config = dict(
    n_layer=13,
    d_shared_expert=0,
    routed_scale=1.5,
    optimizer='adamw',
    steps=8159,
)
Below are experts of layer 3 (counted from 0) of a mixture-of-experts language model. Rows are named router (the router's row for the expert), down (a neuron's output weights, with its number) and show model dimensions 0-63. Each number is 500 + 25 x the weight over its row's rms, rounded and kept within 0 to 999. Numbers have three digits each.
After each expert's rows: "comes before" lists some tokens at least twice as common just after its tokens as in all text. This comes from a sample of Wikipedia text that the model never trained on. Tokens count by the router's weight.

# expert 73
router:522485485501471435503490539500500510492494497467522478517542470533499473494522494530474505480467507491511516483517541508532518520451500508477476517505483489518473535480523461493506461479489492
down4:515508467503503441505540501499484534536507543473538425519523493523554518440530481490499505529491440507482479492511462543460532518523470546478510504505520505493502479448513479505522514509492472
down5:514541537492492530476487525490482498463448519479481499453473493531491478503506487526499462515523494482508495506478522528463518509537516491497489516498496479518539473545504500485479491491433519
down6:478496480513508528525461474514457495537483507528502513476469505505540515557478517515516516526519478475506510501495488488497540570439522530511458485526508497465517495455490478542494529482498498
down7:483483505541488508508534482534514518491509512466497507478510501508517518521475495511473475468527540508511483505480516479526494486480467506474512489490510486487500502513435490481505495474495492
down8:530502488495519536508454459486475508456480472528466506520508498494499468495485476464466484485476516509460530483507459496518502530486474498526522497473513522518506528568515515512526492490471517
down9:463506533508528499541510455504493483487496506489508540463525488484454468491533526514507459491479453490503455552473482503491495489578479526453477496492474541559531517503473477508504491506500525
down10:512505545507497483524465528483492521516483468525467494531548452491514517531482494497542449472493459493522523453552524521541486495511550524505497509504510516503498495453533553494523521509504489
down11:482470532506475492470502453495533460550511471530485515526472527477497488492506485518512518481516462503444513496520513476487449445473464488509504528517488539496526520504526539525478484492488509
down12:498454533497482495559539498519475478513471539485492502456495466559533511540462470485492500543453510535545483477492492495501537471494490481453494497538483497499495501508512451511541471494497499
down13:507474485555514527498509487488474482520480481477500463508541485505498568513481477476493502476529510495505485522467462458487517486460493510472492498535533524464495505536487445557505517484468479
down14:513517483539515480484531493472504516497456503521525533503474541541527534503455521546476507521487531498531501499519496496480502564457527494443487507551494517486471480510499506481500546475463499
down15:513532516508500469473504503484476527494535493514526501520467496454528493530514487543525502496513502527494532539471464496495497496465518499498479511539519520490514529495526457542497487512525473
down16:489535529483513574452511511510499526530489501468490471531446498480499504472521453519504477520512526530467490495531495454460486521593458529503489481450490517489487509489503508498497513562493503
down17:518511510525507484518513491508505496500469498527521472453498490538491515516477513525513467435490511475535508550494516505509484499505506545475485510503506525510495487519499468495503538479528488
down18:495498483551470543480457499508504499511480498505467522483468514475495528551472523509467496529527475519500508489524459501503461500522543496539516537508520550535503496522523515520505539489496517
comes before: " the", " a", " his", " be", " he", " an"

# expert 89
router:474489496525485476541499526499459523509468488498515488503535472533529497506515495555483537489484507490525464477485528495555489511478485497499513508465482508533480506501515497501487499504483496
down4:492518515489511535504524515514509507556565471488475517494492478538474472467533490509534437483513498529465484516484500467517516456467521572523499510515479477493504475473493548492485470453453514
down5:511477496517500496538548521503541494516527526495535515530497514462453490500514497520475561524479481482521531455509500545531484503472489509517505514442518490524495494500488485525485467515484514
down6:539424508507492466505479479457498514478479505506508550502486503533486502553509452507491490482521498512548465511509459470525520520497463473511546484537476474456507501497485515518518482482534508
down7:534530511487512481494480515513482481489516503506478500496491492456552513449493493508505443480498517506507483603470501449486530484505478508489515490544496471469500478480506477481508525472506509
down8:534480513467464471498462484512514493517511490515535508543514504487520553532505506481538522469479491496508509514489514457459570497490468468479448451522458516519512513474530503520505493529509480
down9:477522472498522519524523466487543475561498498453490530512490507491520513469498533540501512473514504473508501489485494470527515455477474518526437477511486504499535483510493501479493501530480494
down10:497511471484484500511510465493491510511517522488498525544447501496504506533517464500485509535461440475498502476502488487481525524486446538450507522509496523511550476536514509514501524529539472
down11:462478491460528456535490498505478505526522493496474512525486508544492510503471492509541446459445523522516480537482491489506473521455502504480529502514471483502526489504501478506497506522523484
down12:483499467499504524487513505484524479480569515519477516539485534523537484464456549484472519499505484473516558505500483516500526522513484515479517505499479491518504522509492500499459504488506475
down13:483539494496512504516535504527460475522468461533499520463535484501506487483476487519522509504534548546510451486518518494505494510503496489490520506484487468497476520481515534456518495452516521
down14:482525517494508478511500487525501532486514440484483472511477525498529500509476555459493494503495568489450484496506492505494481509550476493543480503510504520494460469526496528497450486506460501
down15:510466460488493436495531531521488468536485467480516496496508531501487513481508531488490533504500480478458479480535498518501528490523477551490520525470474569524515519510503469499500528526491521
down16:511507469473489507510487507507507531524511522475526484491487493512505475485539521464548517529468504495476498473503470498463561497508543483498463517548490519547536530494514511494520509511506482
down17:522420512501464497528475505486500504512497520483502493520504543492521493517515492498501489476515550463548475532465504510501488492501513453553528475517491475444515531524491552463492491517525567
down18:524486465532577501477500506502515499507477528507461502479515504500475484473555498479521501522535518518479508519522450506516476516477514451539490467506478475546501493464507487515476490486534523
comes before: " |", ",", ".", "–", "th", "7"

# expert 42
router:517520488516480447471472536501525509518509514484543503533530495496518487444494462534477505459469525486504503498466511514543516531455523482486505506440483481531502520501496496525459463501502496
down0:492508519487511545411471492481522501473478532496473490490484486547533535487483450504449480511467521513470523527499496544543484516500479519467500474473523492512549502529468502495490493495531508
down1:477528509501516484471525486495509501522535515480515508513490477540503472510513457431479531484481496517461472491533531500506519471445469460537460454538456525491487489457484481468485498449551495
down2:470522522501494518520469501533527488515509558483493541533531520498497506535514527493490526448508543487548545508506518454496509497469500476501494511519503524514483484516520520504511483501476478
down3:517492454485526509535563497502488477436488475482495509535493512535494502498491511517511517498472533528521473523466500467476510448501484516506447483489499476476504503464493511517477492489499506
down4:498517500506502482540546499543486510512505474487477521499484529481500524524522463508455530476488488503479470526520515470492495520529496474466494463484516518499499481541470501490521505514462529
down5:510505526507457507446474468492497499469493512486478509514478490525489470482471451460455490526480519523489521529502502505518487524506534519535543428481521497530510500550449479475522460496499519
down6:510452521471504509505509510476517510498442500531507474499523466520502490490471515498467500508488541546527515545486479484555495491499497489533481486557492470527459477521529518520524506472530523
down7:485551454487466510511528476506544497481483480527521541566477472556522474532482475530504514469513532513482441538472496502443523483506472494460504489463454504491495533504491494508532512461539519
down8:492523495545468493516473519472488509457493529492484486512476512507484493474493494524496475494523487503462504511495496499525470503491499473529467529541457497515540527535514472532489495503501442
down9:508508542518469533541493480471532505511511465531463501506502505503482486500506518543507482484550479501508490520455488523504504552510493509486482498489512507461493499528477488474532520476502487
down10:512555567484510497470511492507514538511495504476512479494482557525518472503511514521488472506503494496529487537499500489423507499509499501522476506445520454520501479478460511435477480521462467
down11:483512491491457492492500485505446497498461481520482524452500517486517511519499485505499530495499526473482534433553520520497477524529519452559568470542480495497529502543504490456515500505533498
down12:563510491479495457523536520501485494456520507493530470475530491482490519516485518572543534492483490486479492517494465448503450481508483512509511506494472475515523571502436498503482523518492505
down13:505491509476476502528529459504498520523462510473496520468540575478549518487539501535469504496482518510502529474531472510522467454510499530493511419466506529505508480503489520505490484471508493
down14:495470513513477470514489510485521542507512455487479478497520494468455510471502490445499529497492458538505508465552542465471494473498530493513486521492518486478498498493511508514457487536499494
comes before: ":", " of", "\n", ",", ".", " in"

# expert 112
router:479517498534487489516477507449458490533545510488539465509520501503492505496518481519504506489474468472503516506481468499563508512474491504501511542473512493504479503493508481526437506496488498
down4:519528512466490484473501498497465477467503538476484480465510517495466459529441450504459516550464526515460499499480495507493556470502472473502500515523476517493460462499485479564486486492487527
down5:486498458504497507535446486510543499501497513487479476511462532470455478529502519502539475528440489540471506525492528516527482493501496478519523504519528468457528486512468449493493540538515486
down6:471498559504493497479474512536517493516480489536492501584478506482458507481493519477479521471501547541495521543512522484513537477496505489464500521498499467529501521503517494518519493517523503
down7:524500463472463471487523531585498492452487516479498493520546529464521533488496508532541516514511533519456468480523491478527498465460497501531538479467474487543477544487511506488457497469486535
down8:508478530492496480500501489511512493509462499480492519549477483500487470532477506524527562499527523497491520489479512484476547508483500476529500508480522508509497519479536487531530496485508490
down9:497519501484473510447485441478482468476509516477509487509528485525517510538491503473470520465504480473500495543517490501492513491511515531457532518485528518512505489517446502490471539504515469
down10:503495503511507497455518485502496462489428485503504496498498512505490482473518497451464453536501538513514517536483495511504563453495490477473452455448500522516537513484475475526527494545489524
down11:486488515464486515518507504479490472535535517498480489488508451514543492500545476507486443537537531515474516525509511492514490527478480456459506474497547502488508486509501526496549502510534516
down12:461518499533493513503504492515445532460499511506520463479490531534520485527479496485519529496502516526507503525465504454499526484491478452504459461468520491514469499474496524523493517523506528
down13:481481504526519536491503474508513497534497516452496462492456495471494529542497469526529497493543511480522523523512544513518491507472441521515510513468457476487527534515477489522451524504486464
down14:528528541465475478476547509496521521477485502507515524533472498503517524499481450514521481518521525514463496501476517495466567533514479505488498490533478529507518515496512495488523454526534504
down15:498526492492497448483523507478490521495531494523509528516493470496508495490555457444464521504477478497505491504536547514495528527486501511515475540461520548511512511511505486494478530497543506
down16:510478469477483523502506461516494482443520485508499503494506529488481472515541478467503568493536507503508536499520532494429488483501496510537502473551498460509493519521494511515523467508532475
down17:500505522483450484499511501544540520522488444539540481490505528492503472453492552477543491461489543519501490505495495477538504530523504516452510470510520513496502527557488554478570502523507524
down18:493497523505479497531510507523514491483458477477497514530501459490483518473467461537536466482494510543458496492531483526523485462518501499527525501527508485507482490516521502473540494470489502
comes before: " the", " a", " his", " an", "out", "fl"

# expert 54
router:495487495503461475464480502488529513508509527486532509519508463511507500426509528546496491464505525505501485524467501509500561488440495493502492478493504500525473502506500478487491470500469489
down0:485583461483486506472508512504530523529442502490528505462512490512480506553497528526496527497491497512481460449552429502499486455499498518506499510514514500447490518452483505482501502487494482
down1:505499480478464521517527487518494479528517496487514481521485485502569514565534517496503526470503492476489488512526534520486497447532479509480499478491514482512515489523513522491491522480490497
down2:514492495493502520458498487489552522495480496485536503505513496480488499553508505552509514498500488505465417460506556515511463480478506517472462515456491484521514497524507511513493495484505464
down3:475538454511498510521529480492509490484477467502501507446497487486519505539502478539499511498511502508460503427516512532542449489501484485468515522463499502463502490506535511504476474454498491
down4:530521507501470505464487467462427500492484518521505545493542540530490520506499489528489541527520503451494534471529468457525494464487500482489467511505486496475479481514464524465524464496498494
down5:486499490481503513509536493490480462508521499495509491526463483573567479576504504497516503442497494528480475483536550531477534473484480519480523476472519457530500514543545512513529516469507488
down6:512528515466472490488478517501475453504497511481539467515491490488511497512514468504485503494488537525457530522488525490534492514499516488492543495546444506505480483526496471501534486504521525
down7:505477511487532498505468491506490539506536505512493501491475470524480467507528573533540466483494486513501456494482440512485480492516492496481506504514492526527491528516527486511557491484498503
down8:503512514525510444494457536480507493484418505509478502454537514437470483501523505450524492527450510510519518542502504508517464573492513475504485509502510483497507535474480514489481485519512516
down9:488463509495466518503522474488467477522548505490496493505487479508520541527505493501501541481475523514480529504502470538493524498512507456499474469538488513503506463509521457477503522478510488
down10:543522480492500486493526496504514549487426479507511512492494480471488504444492522507486474532481479503509498530495501488477507505514484551526509538500535517523480467478477513478534535497519562
down11:501528517489451478495464554500491494498461502510548448484557514463498502490529505473533450477458511497478496574497501501471478511486501502556465499506507485479468503481516489465524486508474512
down12:495531481502519508524491459480557498516468483495504513506433512522504425493488497581491509481479479489494429467515537475491481512473504492473493512498485503503493531473492550511447478527485476
down13:532487487489538474504487534554520511493453536510476483505499509483498479494480473485536452482466466545498480509508510510518536531502522512500467477462482526468528519453502526542520474496504514
down14:474517522514485468564491508462485462514462529492482443516530512477505483477504463541506501495450479518510478453482531482466487500515534524484531533493489490499468496519470470463508513462520544
comes before: " |", ".", ")", "–", ",", "°"

# expert 25
router:502484495528487452457508527494500458521511480461510511488486497497520480484524498519476521481494517495502507496465505477529529566479451523502494490465456493526518513502532495519495462512504500
down0:507502498500525534492504478453488454450495506467531528514473511489512482497488487533509494487514537532494496484535485481485506496525506560513476475521500539503516515555508489511536512509464501
down1:477467500525509527481501498489510464532509472499528502456499499486533500494476494511489490532539520505515515512483476490488517546506455499527481483495457545496523486560512479484499489483467479
down2:529501536496505468534524544493508516477517495470470483513483537482482508499472495480522507475535479506492462500504507507498474436457481528436521502527522520511481496493483545529494468525487492
down3:500524503507479502512506491504509484499518520510519492553484512493482491484516528484518504483479478492532477441474510493514483461532532518493478487484516478478486481474506512511515498501515506
down4:504512517486489456527485502504507526490534500487494501519498491509481497491509490502498480490501485519521503487489547494506514458507561491485483480528533493502505480488490530506512510496483519
down5:470506494477495502470490484480491496481486475481516497466511496519520477513488485513502513520510528489517510502509502498476492561535474490559470507494485535516513498502509512515515512509491478
down6:545508495517521479487532486488515476477480507465527513514510464512508456451492521511514482493518510500516518502468533491465477513513513526510501522466497490529519521493508461469482460454512475
down7:482507507506505501463464519502532492474536510510501496513517467492508529502521476480501513506500483503536472488559480499513490469504508535480460530488541477488477474526517502512495552483486490
down8:521525489520512521502499501471486502479509496468495495470506508509474501484506501498520508491544487481527525503525475508477524540511515519498483494514521511494508468522528515497506485480458487
down9:516496485488516492502485486526488519516515484506523478548460525479514442524501480472488505473523486474565525487519530467515500497498530528489477482503509471466510500523469473509509508448522489
down10:497474494501498529482520517497503484515507458541494542482545472503491493522509478502498506469548525482510513516518504485480512523509452505505497502489467501477500506496490515486542485506486485
down11:502498528521515542519517501535494471507501471490508495503485509498494487494479511497501490492465493504484482551452508473497498500534476546550467481485496524497505533526506471486482537495511489
down12:479525516505495512466498476490482476524483437522552460494473535490475506530492504510486503502487466466506498485509459488538438513525496543506528535456501474508501510506480499555521532504498498
down13:488504480511480514469480482501509503503519476473511515442483444512496471472514497512509531442485509520519496452487493505498483522499553527540535503487493501499490547490526501497493496529506509
down14:570529491497525482511481520499464549494503529484491508530507500500486529500502510502514503499490480505482473494525482513504500450482557487440520515509577490497471474476485508510495514490513534
comes before: "|", "\n", " The", "===", "==", " In"

# expert 45
router:486505458523456474486488522486523535505507527461555481530514506516515498443516492530475534490463508495533504471477507497513519528446495512491496511479498513518479510463507499502488482486484480
down0:526467507538540502535493497489494507505482448538498456470513498468510483486466526512518480500515487519533518499501510516529469504510547500477526480498481509473503457495518498512487517492450495
down1:442528493512485540478493467484471476491514500543468526484488530503524535486485438506444500569510517535503480519479454503493474513531494451485493547456460497507473481555544480529501526500462518
down2:491488504517474499452492498493512515535478528490535509491468512480495472490522519499465544455488487534470501502554510480468544478526508473513475510539550523513516530464519502569464438495479526
down3:495503477465475510513493490510513501489492500509491466511469568505512490501503513498543467452498475472540500463455536496530530489481508479494507480532468491466482493501492533510556492486502446
down4:542514529499543486519473559487511507484441495501519537458477489479505500475482490485531512468549487555488495490551488521518505527492523514525517532509497510481474496514494473493484490477502542
down5:531499499479529485510473521499446558494463469473476495482517495506485524514487476447519481519515507512521535484524488508516477506511538506509517519462474508481503512558490460499462516507507523
down6:548480500467478511520472489521493507474538509496505504508509494474511519520495447459511526520522495531551532502484498512502475507545491510566532484511495519529521539546465476530502464512517523
down7:467511474508483518545551494458509493515531486530558501490507502530514492531480489511505482525451541491468483458504535500501480474495541472468505534497475472507466464494513526493493541532486508
down8:481537504507467512483500477465504465504470500478524508508511523529537496524520555542475528446460478452474472504480508505430503463510480486478467496488497496541514507524485476520469493529514516
down9:490538501457462446470480516496514499486498488519472512521477474543497471544522508493456515449482467527475534519513531506467504514473480526491495476457469495491488509528499491516510478504523496
down10:503476502453554439509499487482495522523535496502490533521515483488471514505482510522517512507507507521513512530511526527567512483440508477486516463500517484519513486537526522482533463536534450
down11:489502483456480506455494488495461483488513562467492514483474520515464485485517466548534499498482497472448463499504481490485523507506494484491473520501520522546542511506487519512491475497524508
down12:501491542518537475518481513491460507480476482500473499487522513496481523524493500502546466482517466514502478539507494533539474521494477511516495502448481509501508490526486491469489517499504520
down13:491522509523525493504500498489466482482456503450460507509512481497447468531422482502504460541458519500476496475536514531537489562485498509496495528469520455503490484527491481489460493503504499
down14:497552507483480478443476513498505482488513526481503520535502481503476483518535451508522508443462454566495502539499515532487480559491494525484505523471465531510449527494515493535483437522539491
comes before: " |", ")", ".", ";", "%", "3"

# expert 10
router:473481496519518457475472545500532485532497530503551479514535513517511492442514475560492538466477517475519500505489505502543542539477450516468504505480490508540510523505490496496477506507481482
down0:457499474444520503472505536495479544499508490479502461494522529506559495504519477545458507507502505508473492483520486526449514463463453554498478478499507487493527463513461504505487501517513530
down1:480534491495503504537479460491482501514514516531462459513538451510446495530506522505498516450526491505508524515515533493511440491506498505497506564523472517504486515437549474546478527523516483
down2:534447535521502473483494494516537462524480504472486486499483503510501493524529460527477450469525543574449515540539516496500468491479497486523486501518485507445508503487456491522513493469514509
down3:485517504475537454514503527484487488507500466520457539530508490521532447527487483495467523486481525495505488489502485485457541520501539503450487527488513455492492517469475510488492455470512494
down4:492469523512512539507471488516507541481541483516496517489486477504527458498500514486508533491468493537498481500564540476465458503477492537491480499539514482483482459528457513527497520475498489
down5:487514499483509474499487500500502492460504518518537494513517481473491520507494546530481508495559470494466497502460542476453502495530503548479506476531487468565527477483486473469431500482509516
down6:529448524532546461513530503513473482444509477485436474527513556523516502507467528524496503486519484475494513516520492484472519498533540485499499493532523505490480464517518467470532506498492534
down7:484533482536463514524501514496508509464495480499521474479511510516477473451481509523515556538567487482508530410505525490467483529488499488475507459476488538496479519515528490456447475456523479
down8:484466481538438481473511503537462500499495513513511509519457480466505471516516504474467480483510462530532539482493479499480485480521533502485532564468519508477483524542511518473492509532510517
down9:494487504525494542488497504466526487508470465514495529466497517488497544512512481512492504500502519484468495529551533505450479493487517510484463467490529518496497453477499463444494495501514490
down10:492506502480468538468502491521499525495520476544504498533495529471513498541495490476533504564491494487526517466495514478517550516519523479523537531525518461496459526511506461556450530525503493
down11:509473537501495483484480505490503496503447459480497497495482531472529482440506497492468501516482536524499475518544495525530511498498480484493492481471521524469536502498505482460522497503514519
down12:544465525524532535511499511530535494473421500514503459490525469469502504478493482512482504486541501499552470518532501519501507546563498478524489540497490484550504493502498508536510503505478504
down13:496507501531499498501500489498475539483482547491467472503509523458507495495562478508531494494509482493530477521468471482502485504529498520527491494482495518503499498451486501526526509515443497
down14:516506556566467540510524470506513514512468480503462528511503512504507473505486497482490452465509487510506499554475466494492468515480477491538514511536546498510468469511481486524533527516490505
comes before: " |", " of", "age", "N", "ist", "s"

# expert 66
router:468550496558474486434479533495495512530541493499527479520525480477509475464502527487469490464471472511515479508487542526506536542464482503511498529461527484511481498505515469535489495491532505
down0:512440491494541522512525471432505507514481507563508530520498493515518555515482478498499493512513500535539500481466492492549525485509488474526504489511492478478522485456504478467551450502507495
down1:464479500535522454525439479482440502512467497503519501502487549497478489489478488515512469496465500524526487494562531494530493494502511497490515494477487455445522485564522482516495492469467515
down2:515520495526489530487487479499491466509545460486542544474517509487476504432478545480514501488501488503492489494551488491491470477491525424494518479510516507498490477524491487519461491474455479
down3:525515495533535519517529472541485490463533512489536485506514488513529491469507497516482479474513465513508457513481542486492552497487467485500454515492498531504485512526449527454506475504513491
down4:505515521491520556473494500542491500459491465492500522516489499510482472511435482457540469510517484474505488470470515507469432534562503538460500514488517472507558482492503563533529511523481489
down5:528502493531492510479486457548508523538503511503530487543491499499503462444461557486511523505482528532497520499452493500481482462500499461508494508544475512510483490505514503516493455487472486
down6:492463494504510467511505515492502499541487497516509530470511519508495521526518453472516465470523516476548509491495478489515462501475513549508487474514472478547530490499527539481524525500514489
down7:484538517479478534506523511494460503494469419498475483475479484560486488516511463525542505450465511507521431518546526508498490506498475508513488478490553515479492510507521545517527502499500502
down8:498448502506511508507522484540496517532513530439482478506517524516493494460527507483485479488472523523498536500516477532490543511457503539509502465506533488515507528519525475504487457517473467
down9:492527510536450528491515493494498469499511495503501540514494492483488505481503540498484474487472500542487463493497494446479469499507504507504493460469504519508448509521515506454482512488491515
down10:495501492471502532532502504481528493450436523512499533494473522508508516526453506498484486497521500537493493474523512471488467469508530495461526469502486517464511532483537553484482479469501469
down11:540436500474496491499536506529479511494454520485521480464538522483477538486488483496474490555550506482512468496491493499527484543519474572496513526437560494534472503513470473489504548486534515
down12:456520491468483529534553511448552480474479484469490518462503480464508536483530488509518468493488506513505469490484494486509508489528510542526504439465508525515511538463487527493516540491536535
down13:456529496508521508540481462478465449491476522531487513486486493475467492504500513513480502479482480484522508533525503489470509493521496513517502486463511499477508494489527535513548512449505472
down14:516491493485502461491486545537512490538470540475518461546498497518485500476527510502503495534507494478521517505502497508492529560517517480525516500499476513532487497537475494503517498510490507
comes before: "\n", " ", " 0", " 4", " 1", " 3"

# expert 39
router:485529477527465445409472537463524519497551518475502525520498510495535518446508503493454514475483523470522522473511537502507531570481502492502505545468504520507471512492510491512514498488529497
down0:512563512491535474485515516520486507489525485474496506490490512456479490512506483463505532461510522497463508485486472487491455488492521514506493492491509482538501523475508497545514525456527494
down1:480530504467460508515525473511495466457463507514505503469513496470509514504482544533481492524479455525552483494491520499455482489496475475481495501496548510510502504505489514537540509517516532
down2:529488523543448529460449514495560518461481482503482504510523461500490483531457500480522456469523474486483474482477486539472493475522510528541486540503468506506492526466495489492470477543457501
down3:505515505483531493487499522509544542483519493517497494521457463498500552516454524521516509503522508467461474494455495536541506473529483506508467483504467519521483505479505479507499491507505528
down4:461470494510558429549508510493469552499471523485448506521478529489498495535508494491476516551482501517517532466525519528488486491518489495533547509483513483515485510448537477515485485519536504
down5:485480521553473476464516539488508501495523505498486491475487492486446500498464533540512486552491489509514448448475497534483475536514520483480501504493487496526500486494470487487482507545550559
down6:481493508485525494519520500485477518521511505502503557467480511484493535476532534464510518512523503478521533472505492494499511490520511471495510470501508547506532460506531533517510496510557478
down7:502536502498506486508521487464512502502520558499501503489490494430519529536509501525440507511489513501486463559518498506466471476523512478479477498502490540546488443494501478476481495472513544
down8:503483467471528506521512498503519523516472487519506560474497480469485532534458508499516502508506471538476524498474488451507500472486446493511494470492515500463500485476492533470447552491500495
down9:478502487527443524486500501502530533485547509528503477516542477492519520494497508521488516477524489486475470472518527517501454485480512484550495519525518487509478489504510447489453510483531462
down10:504511504473539489479504485508478522440545485467517534512495511481518488516512509485472498510498484491474491494528480484465492508502489493522528504501532520543496461544536480529491512476516493
down11:519446500493523460528489523488474486502501509516488489502494518526492500497509489519503482545522506527471500487455513512496490508512453484542491540529526506478476494472524494453507521554479526
down12:490506463501491467492468498489494500534506495494496485508483509486501523516534466485502478532536514521460546521524504519519489520473505524482523513522486505507526509477484534448497512480522528
down13:487487481522466493492482508587518501482520510495454513459529448469508533497479519523526534487510505494480508523524526534467483467489456531493490486493468517463479552540474504489461516479467514
down14:508476532472548451506488470518498499497474534472492497460483542523478518485507452533496558518483527461547536513519496507492517490465515471510476518470511531536538502488486502483475504517516489
comes before: "\n", " ", " 3", " 1", " 4", " 2"

# expert 63
router:479543506519507446457470539499508506501478500497524476504530492504520474505498492478484502467448486482525555491504537533559524525405475497482521542472492503508502514508496491514474488520546509
down0:500478549469487458480510519503488505533466461481507491505512479533465528482486470476473524504503493482506479502479460479513506482475531511475514501469469515529501495496515550474546500506489470
down1:516508452500512465505473516482507523524534488462489472499507519492523476500530488468474497500519461482533517486502458495542483494511480508519473469505518519467522540479542490535476491480519496
down2:532477500471498537488482503494520509520545515532506503524523518497458465494517504530497542506501467452484442519500534522490490518528476514485471497477453521465489524488506517477546481498510526
down3:535484510511526496487504515480462501489529490490498497516504534437511520446548500496479476491520486494466574503451522523460513539496503489495499492478526511509527487494487456497481465491465481
down4:499509467549474456482527451493493529454480521503453508509494528508532508462530470500512487487556464467522537506476497472495468464528511518536496499519531542438492479475530485467487524504490496
down5:512510501469493436486507492533492464464511515539514499455536518489492494530528547519523521478511498544464509478503487520496525512488446530508529540514466518515502523479536480516483487488504510
down6:476512515463545544488496549521494515523475483463535508491485487519525549531519480487503539511498475493540454480515485475505469534490564557477527453485499447464495507452520507485545513501491475
down7:492516504510539476511497484477514530531507518478509507466526515538480444498524495515517517517436512545495502502525510526536491496493487486504492485453485473532557499499480475523478477477536482
down8:474514466495459531530495548498504529508538517525475434522507526459540539508535483517519490480510494491473483493501514502502464453519485462550502538523533515485492529461512504494478532514437485
down9:526522489502465523521540486486508516503510500473519501514562532466542510435497489474552506482496553505507523473511474511531476446484544497517553494485492475467455499511487451547512518489483557
down10:506486504494510471528513493510562490494495510520487512460496468531497506522450503504521538510498555498548427513528490466504510505485490481487502506481472505529480533517506545471501515520531502
down11:466512470530508489540491517491493520506563516481476508459484503497506533488536480546485491499511472495495458473506515485499492517510464485517470538503554507508517532516491488493448497502471461
down12:522482478469535488569508479501558474515480517494524508508459464500477493503495492503512494491495468513513440475539467502497511459464490508465509507522447496517470532528474490478505500507503522
down13:525482479491426470518494485479545541503512503519482470471531494474492476503490499500504528502481475493486496494535476489504538483479494496485489492505514517476516486482509526531502493511524498
down14:481505507477538469486507499521512530492499505517479503510500522517522468536503503460506478503515499483544524475459492530532516475482535530487517479521481507483497497463509490491497492477484479
comes before: " the", " be", " have", "tal", " a", " f"

# expert 81
router:503479517506476406509486534504542516515537501495504500509532510542517490458516505559473547488464503493518529509465536494537524532463487509522517521462492536517477512494481490537509509469491516
down0:536516512495520462534517500542486469522513497500535483479512515518529481481498489531516505456428534525511492496490503504513528496498500469483479495540452478523545486468441488490484495517516480
down1:519474490507537497543502522497534511506489516499451489491519514475535536502556459493477510520489512525525556474534490510521506436454450467532453540512535515477482512494494493524455547481488510
down2:502491514500460488481485500449564528472510493485468538510495481535483539500491470534525465528504422532526538519482467495548503489510504484509516496499505472492483506494447499483499477479465514
down3:528493508489505499513484478515490522497465508487519507515513518457505497479495511480479505513479519462507508485493518504515496467487501511484460513478473515514522533495513539507539516529512583
down4:498546518512502482510467488448518512520506479495459522533469469514490509533477468530526459493518488536512504486500494481492493522438528493492508466515491503502466490484499499473503452539505497
down5:538510501524489440532460494537507509484477496512461479502545486488520483528523507533503518515458531481569501529483549510518490477501498511465516492478485520468501503503544481501503482499515534
down6:497488505464495507548512514471446507568497459492547510501486528503518514519495482508515498492492462470564507445516450475515471506567488495517507485452480489509508517508450506461500530473448509
down7:495472541468504510448545511487500505482480483492475492491506496512489501518506492522491454474522472516494522465507490474513514511498454538499487511532528490510467497499459505514494531477478477
down8:530484516475513493474506519507454481445464524479515498530492474517471498496499513485537528471491482486488450512493477507515542540497492526479459422553478492513493500444521517515508446509534504
down9:490489492533503528524520467517500494535525478479499513496526500470499461496514530485447485506518503510497448483512451492489496477477460515525532512506487471481482500479485519508498491528485531
down10:457507517521479548486500489478571473485507492493498529530451487481468497494476467478508473486539460532481474452521488485479477487508516526520532440470490471510485522507496538462513512495488503
down11:489536526471465446489495501477491506506531458522483471469536498460483477506489518508499527540512512487487498505501501462519461492481488467538528562500498502500486504489532529481510523514584521
down12:460524503506488553501527488504479508532517480508501543521480505473521476514523530438465533517506557515464490478493485516467487490466494472489514493506514498530436454487515499525481511490493493
down13:494483481482532493493491545516426508519460497461540523506516528511511431521518510451514517520445505525539456480512460500537512470500492515535502511505482468485481508465495491488510504474500513
down14:540493529441496496491507507456501518475509467453496501502520487518513542499510493526519527536576457509481564505523500504511537514514497510503487510470523492501519526526469476514503504489473528
comes before: "\n", " The", " He", " In", " It", " This"